Weights of a small mixture-of-experts language model, trained from scratch on English Wikipedia.
Training: a variant of SOAP for the experts, 697M tokens, 5321 steps.
Below are experts of layer 4 (counted from 0) of a mixture-of-experts language model. Rows are named router (the router's row for the expert), gate (a neuron's input weights, with its number), up (a neuron's input weights, with its number) and show model dimensions 0-255. Each number is 128 + 32 x the weight over its row's rms, rounded and kept within 0 to 255. Numbers have three digits each.
After each expert's rows: "comes after" lists some tokens at least twice as common just before its tokens as in all text. This comes from a sample of Wikipedia text that the model never trained on. Tokens count by the router's weight.

# expert 10
router:116105100145137115162096094178167120063143067156174128067144078102185107126103133155087174116066083130150094169098118159110118140096113103153078199148142131101149093152112143177135140186111111116163154132089186112136128122123160127134166146104171120127094153085124099135093132063106125096029081145117140134105151209136155163219160132102179109122119105175187118125086120090069090124130167180112146082155129191136155086110109077092100121120101124121093089184191100093150156122143144131090151133086117154077132167158184121141150129176104117155102083147140117144142107147118127158155082133161139147169128151137119132195144167121122158156084146173174132122112175144137158053169110119095119137139152127194168107123147118133077114108140067140141067125163099128133074157138187
gate0:107142142127125119193118104138136155138163072143061095142093109134158189114166183147087163135129138130087116138159124128118122155109173169133102114080074131121130086068207076195102106159147105118157139153171144107111025098151121123128069146164148111081173184141115098054101128082157162172139132120167110149182089134166096099141104175102167113139125107161145151151097100162122158118133151132149143168123176117154129098120107104137091205128131113136134109220110121107093234084129133160153166104077129144122099144125169078081136159145110208160081156126168141165143131149132109095110106107163170177188137120202134136029158141112150059119173155150108138129163130157161095126154136106125113145138136135148112131162169134109119111129113112131133150101160107053112172119134118
up0:117089150189189135170119159064086083119147125132171092080157128096100126140183126151151152123108167159198108114138121115132137113107146120128125106157155155087092124133023139103171093132126053154092117136109106139157117083162164138131130093125062116164124106116132149096158107142096095076083142129128112108102112114096158152101147166171168148168074066102056114147127108083105067121129121141094164122118143096170125147109104169107163081100148170079114110102131134141138135133144147112173123124227120104145171140135150156140132110091152041083122126071123176073152123173109080135090130106128113144133150079113089122183102094099188136145119131106178118168057152132083093116113128159129131080169166091121194091119137166094126142054160158142076168171091159158141075091169103
comes after: "0", "5", "4", "3", "6", "7"

# expert 11
router:119083146145105099170114102088126096144150084157154113079176111088152132114079121124096139100116097123122126150074152141119129104105165151166136169115170085111141085148107180170112168139110108121096120111085162157106148096172168140175121163085128097091136139117110079063104120112152169101081149071076095127105103124160136201142125114133173111079125118185127128145074145111122126101128150169105142118127142095137149119087094114046114046140103100112119099187139060147153153080135157110096155155119118158073125157159138170145197158109112065158101114169231143124179112213074131171149078111116145129144176131151105115188136139135110091128120124170147143122085210150075161093102158090106130122110122056157162109147128109152104129114123092095148056085133124170155050142163130
gate1:121149161155155133104085078148111070177099126134066150116126128105095098087073148116114139103149061107109174180132122081075154095198144112119105116094125014167136155134142140136161119142093110162083113095173153194139137131171147193137149096150134156124067119107083097102116116148118130109109103149120102135141130160091101156111116102075141106126098085182118098127126116105104139088138090129166111155148087127160153120069144041131085092153185149153137106150138101161117169126160172059133134191124138166130123193085114111072145080207121115165115143172135116218133132115124107134106101108112075090131119101125107123146094123057090158067156149106157103131155115132064124158131131110138042113117105132148175148171103136196146086124149059122138160136090146124104149078131095
up1:114104121071068163150160136015147135130091113152110141115154069131167163086058120124110162127115116098114108151097113106145116191112182118137118090128129148138146074141098151160134120150172065152114134080134156128104143082123136150112050164125127138125148159059126109114120135229114140104156133147175113125148044134139092126174130077158131151132106101150114112137159134130121177132072076140092132125156146134090151121138125113086131109093155190193124116149172144156081156105120167095097110150103111135088122171156139140147199090154078098101146066188123187117105124143163118067127159133147153132197133112047058106053107148126167122174101082118088099143117123174135193162151098059083113141122117090084119081114162156167135105119115077138146143130109149124124161101143111
comes after: "1", "0", "2", "9", "==", "8"

# expert 42
router:110095106116119110144118059068201077110120119190158097137156147121138152166120148100120099146106124083166122171023168154125047138119113114204107172117176114158120052159167117148116171117102105117138163118114168149097144099176144093143127134122111089086107114094150085077081143137106174122122088095114125122117122134191176171188155179127097087121102125167135095123094118135119091106126170138129127129187157122092197140106150101086097081174129078148125105182169134145168132106115134191112131132117127179125170153143108072176149123111151095121121117213173101140169086194102154161140077134097172178129143107197115111168104143092137156145103059157140175105135191136129120131125165085176171133117139104174113119158127179156122130141116134149128109126155070123143100152187152
gate0:183110157122156127079177096100122156106144141166144109086122157129150160167163137126120172132098075157129175142125097125139124095095135164104110074116144059164148131135110109092131145115145130142102110156070134139166151129141084116096098119133171130110128155102117123112099152145133162157177139101107119079116139170130120103166159117069033153163121132196134131092142083142173151105133107200094109131165196113048157160141107135124072089121147074131191107140154143106166158142092168109106074192145084096145118150141139085181141108198145161137133105136166129114108134185118103191174133153160166122073159083156109081132075139088220144120060068045147112145151118097163144142121180157122134120179117134153146165159155147191139118091163235139145109127108133092111129150120140
up0:114105105103108138177064087098114176150103104077180108208190088102096106147123173135132136122123101153111119097123220190125202078144144147175132209118088122116086139184091121155172176177094199130080159159152160078138115100132119133115143166136147099107144096081156139162135091101081131099138117128131149127043129106124070111105103112089098113131121120083157136134091202160120133109073092124103139123155177199152111085091138135122164097122080117112154143112134120069117116136178110161161158126153142115147112141142143114116136197126090097080167135165127135081157151135123168106127126140120198137082128151151141115105181127209107154138092126124109123104184172115129137163152102129120135112142168174134078112110186138078147213058131137115102165144127139086099133098157097
comes after: "-", "|", " in", ",", "\n\n", " In"

# expert 15
router:121085112145136064139086065120177057124106132128167100127151106108121122150068182120070179116117122154131084130062171132113122150101143163134082220136127082124130108131132183141134186159129130110162120110094188160108146143165152143150146155095141094061071114113148116103101120126134151051110135061095127194130121138123159172132114136152110091095134089130140120134100134116088114078137156163087178126124125119093167107122118107082094052157107119161123058210165122140151123113127144147071130167099108146073124149130152109181173099173095096128108125158188113128150040148120144182129107102108142151132143132147120106208177108124114133159107108205143174057121157157131164138137127117159168094148166118118144053126153135165098136133125077124170119065154098140145098155193115
gate1:093153171090112147139100113125080097143226138140122164131127105137154118159040125147079130156118062064119111150129106118140075139119112102086132142187125175134142136163115136139111089155132173084115108107118106133072108109160191135176104105092109132133149152147162095151075147117148117100119084121139089123111105141123087043121163167139108116121151143065215182096134138230172110117122086171138092143119153117138149111115087189119142076129097139152162149113103184118138135126134114146090144129074133152122138025068157162127106161101136150105159144162113155136151105134117138152132072094114140137166105079171139119091137145140130106118161185118099073110099159131120127205166132136199095112164117104177082148161088156087184184071081175161117055117158127119151134146144129
up1:124181088116138135106132110129137136144096120144147120108114135117126121085165136128174091108107193149173112094068139125146171130165116147182111137090104129192121112087131090105102133162101159142122164105083117134086158122087159156057125110112172138101187157179143131089136143055106119119096148106111071151144182164145126214115157120155171095067130173118116115097151098118059135095138179137154177042082103165156111091190159099174118153118160139114110151178159102193148093082074158083121123128137136113131098166128117142149116169174158113137101112127147147157157114084123144134078112101179166112113218153156126128151103145108148136149043132156124152133066111149119130109158114126075173157114152178143170101091164080128175131098121077167196149138135121103129092169024154
comes after: "1", "9", "0", "8", "2", "7"

# expert 45
router:091137095103179084165115115159113055059149141154164061128162108097184113162087159139087164136136098139117120156084146169153114182093140101162100137145103084144154097145128148141147143118067120156182160120133153197141102131153125148156134144141184094098110140085175074114094105087115155135076098129145127140080158186127137127126153132072168148097103087182148094127116124144100112117097158167141132094148163136163182149110174085102081102138117142143163088180118128150173133087127140118106141148116054128107171175183123106162191121184099064098155101143150091172192068181150101149136078107102124181158222145178126122143111177127101160158108130169157148110079212155104122075156091100169142066158176098174117140119167166108116104125138131140121089131131124150142114153109129
gate0:122140074123100126176136133140195076088091124147098111108168131122106121163154153123124103105096136212166122098146147114093198149117116099119177151167179048116131117180135106139168128122124072037102122183131144124134133175140081136158185106162066095121111079127152138098128173083114072123122106137080091115167093157148117134173133128133116117121135044113113097092135096113172118172138123119151151134162086103177163093113126137094163132084160105133147151144095103200158063114140103025166142193101107117110119098098125105083141066134139161101108084145140153178055137095134127114114156135141112097106115097151127134157109203150137107127099137154074100133145109099211159143081133160192134192073108159136131102173199157160117161152115124102108164133122150109133128132132168
up0:088124087131110131123130113179178117130092131102102109122122195140119120192176103085101092132113133169101160147153113171089161108120123102159139146133183074135127192133132059121169129148091106134101150118115157136126139178144042179129168054094082095072131123125116057082122147070099109164116117197110103086064120142164123123183125152119060112142104083115130131120124127057138159165128115109113150114136128110091124121126067163104157127090129108126147087166122133134112095132099124081192113227087137115123159130106126142108187108137153194103145116096136160141081131089138135120087156076119136158123103112162130140152158207181160110135103096149117154168120156118219144136114115172183168121104105133152136089166180108124183168186139117075083144157159199176114165135156125
comes after: " |\n", ")", "4", "3", "6", "5"

# expert 2
router:067144083104109071132115090081128125125164116124098151120144146114146110178114161120097167127085143126176150170142162151122115106106117096157118195126146081095134136116172203161139172150122133105142170136090149208122113142152169119147158141079197126135088143074173092106075108070139137100131102043122142113075174126193169112153167093108144074098122124174144085111084134099141060091158135154079147098178165113120177116146160125123081086186095106155154049142168118107164157166092143206112165133107120148104147213183157152137127127139106145137092091201159099125193120148144170184134145081105129140174194112119114112119092136098086145141119142145135146148109153154078119124136104102143133105167166109154125087122113130187063140127147067126146141141148101160162140175146145
gate0:108133143061119122096166164136130146064132105128124074153113121136129113228059109094174117083140110172088133129088103125149122131139129115178157168075144199172154156178147099104106106134169076107137156079112081148175152152159086133136097122115175099138099029129096126069159115121155173110130102102174134148141133151157146135062101095136127087146098125127121173141143145131192137112124132132108104118093156085087144198107178160110167107132120221199115097121137111125127114133119129117154136158123143124124111110119119110127092127092177128118216130073132073192089102173133108148113113104152153158134090130108157094198122067076209081130198161076134117128167143152168170130105129110132098099170084066145108111126130132118115151080100174135109113067130102119139085110154124
up0:101166132092124101104118090107078182113132207141114146057133143115084149118149147211153147196109145070144107118114115090047176127131098180101114082111153134168133101125093100120102154083063133144166120140139132143065150093114131161108212128160114137168123134136173127155065114125139133158121140154109127120149105125149095092116158158125173159117127090076138156134085140134110075174165154108195207099121096174114162110151121133177121101151129072112144206088149168171084104147192144131128148148143105092106147116159122100133131133149087088109137164139095149143107175131154102130177096156117105147082123145175168156077100170142049204146136090205145166140094099118114111143178160101128160199081156135112177125150106123173150131105107119158138137200132129140128173085137149
comes after: " |", " ", ":", "|", " June", " /"

# expert 30
router:159115104118172047129154071134147142111193153200147138084163121060088074197096161181097188127112124159166111107132166180097127135135150154166118187138141080124164079107134115156134165155099133147142111168103146169068116124163170114135165088083154088140146184098136116101114103081148163052098128117146148180083115138150173146138202101104105099090075107174153128087128120084124111092148143151110177141140140120152124092151138119114114101147122135151163064184117143110162128079074114145087131144121129125110147161195141121143169160141100091130136058172178084144148091149111127175142095097151165119112179154122091107126144102105103100158110129185096114102148129145119126102145165139156197128116135073112180110114147120149067175070098051184140065109133121161167133136153165
gate0:141112120133140121100126185139104110098146162098179103194148086050128145172102148147160092140075189133088133156099122161129177160198154165072122121175116127148127134123158128132124142074161146111136074056133093126121148121116071117171146132133167113201165135145170114127113125122165203106144103136108132116166118098121130146152133163106167110135157101141113044116103244160100133154090068172144058090112093137116120120196200144107122149130142129169080131149147134115143145106140167097105095118120172122115097101163106180102142051128077142151121192075174122093092125145137095062152128084089175128104102149108099123140147096078112109076090105127162095124136116124175153141189102131161137179071137101145171173122133106136053168143145137125126156123138124111114060130099092
up0:091114140148126162124118185117121129099121082111167201136107189121104074079183192054120095183150124102140149130136137104122114141086130144162081083129147111137102147171166143146070102160135162143152104127109145169100112091093141117127134132151108156082096164151081111133114093112169077157150138142137088178112134118144213095138081152102141052191101145138210105118146130147195142169111129070113142135148145164166086148146147111123111159135139071082143128117175138086130137141110128156187102157120135187123127109068144084121150178158128109119134099108101151094161196143119052177156099136111098087154155135137154172177174134126124111171150126103100108152120136131124108115073148167128217188140100127140153107057103163197127108167104083108082058116153144166097195115127114
comes after: ".", "3", "1", "4", "0", "5"

# expert 38
router:099122093151153087123142112082212136103117122195151144082147135100135145170125122162084172115094104115124092152140151097157130134120119124179146197142169057146173108127123132142124158123130113171166176174086150129122097074116155143139149169105167112115089113079130111092067194081135192060111091135083154127114122135137172140147186094129160094112097104181106081094102139132112089107116139150141161143182144145125165097160125075130067097103082113110132046165165109116124142098094128166133105134155108143079174137128136118159144121128159104129156069245141117143133128169160170177129136066138156152182117119139129183151103121112115066119119099183128149085128157150114117117127105144131165128180135110125186068114164127137080111101144024172168091127157079182143136150106171
gate0:149127139126154086112130122144078147150108156071134109162181111142130108134114087079167112165134159196120150125114108125149146088160171157112057136160115126124139102117203105122119147194189126062128142150163145141090113101094124154153095127161083125155083119157118181068055104190138156115140207100112099111120153100205151181167111183143178153138211133095148119126091156154124136127186149166163119132117127106146122093120125162065105155171128153087066097127148164161110136133105053137123156149128190130106110113146090146075173125136123102133142165175129157114104190117161096147123145149109140130152182093154083069177162172098107108142143112168117135095070136105124188156068140117085118137116125196098139191170122154129109116143107160124117062104215132111108119144123075
up0:113157091107101092091092014110126082145126171156074167158137169164141179113141146138095095084112173112099120108103118124131129163120142117134109136111124144103173175100160150157101105077146165116051090111072075098115197144117192124158168112116149123142152110137119130123148129131154103172098083116124102133152162173097122126153169134098161061157180147149162132145113114103097120146134111091123097092161112102159087104111139174164154102120046120160107121149180151148108178160100154113215110125152082090176018201157143138076111100147062172123146145108108079150144064094097133139136107134127138144107081141093103162192155146132079136162166122124107116104135086092166103088097174106110117174144160143113210121118174102140166149076117111136110102160151108127102128152142176
comes after: " |", " ", ";", "1", "3", " ("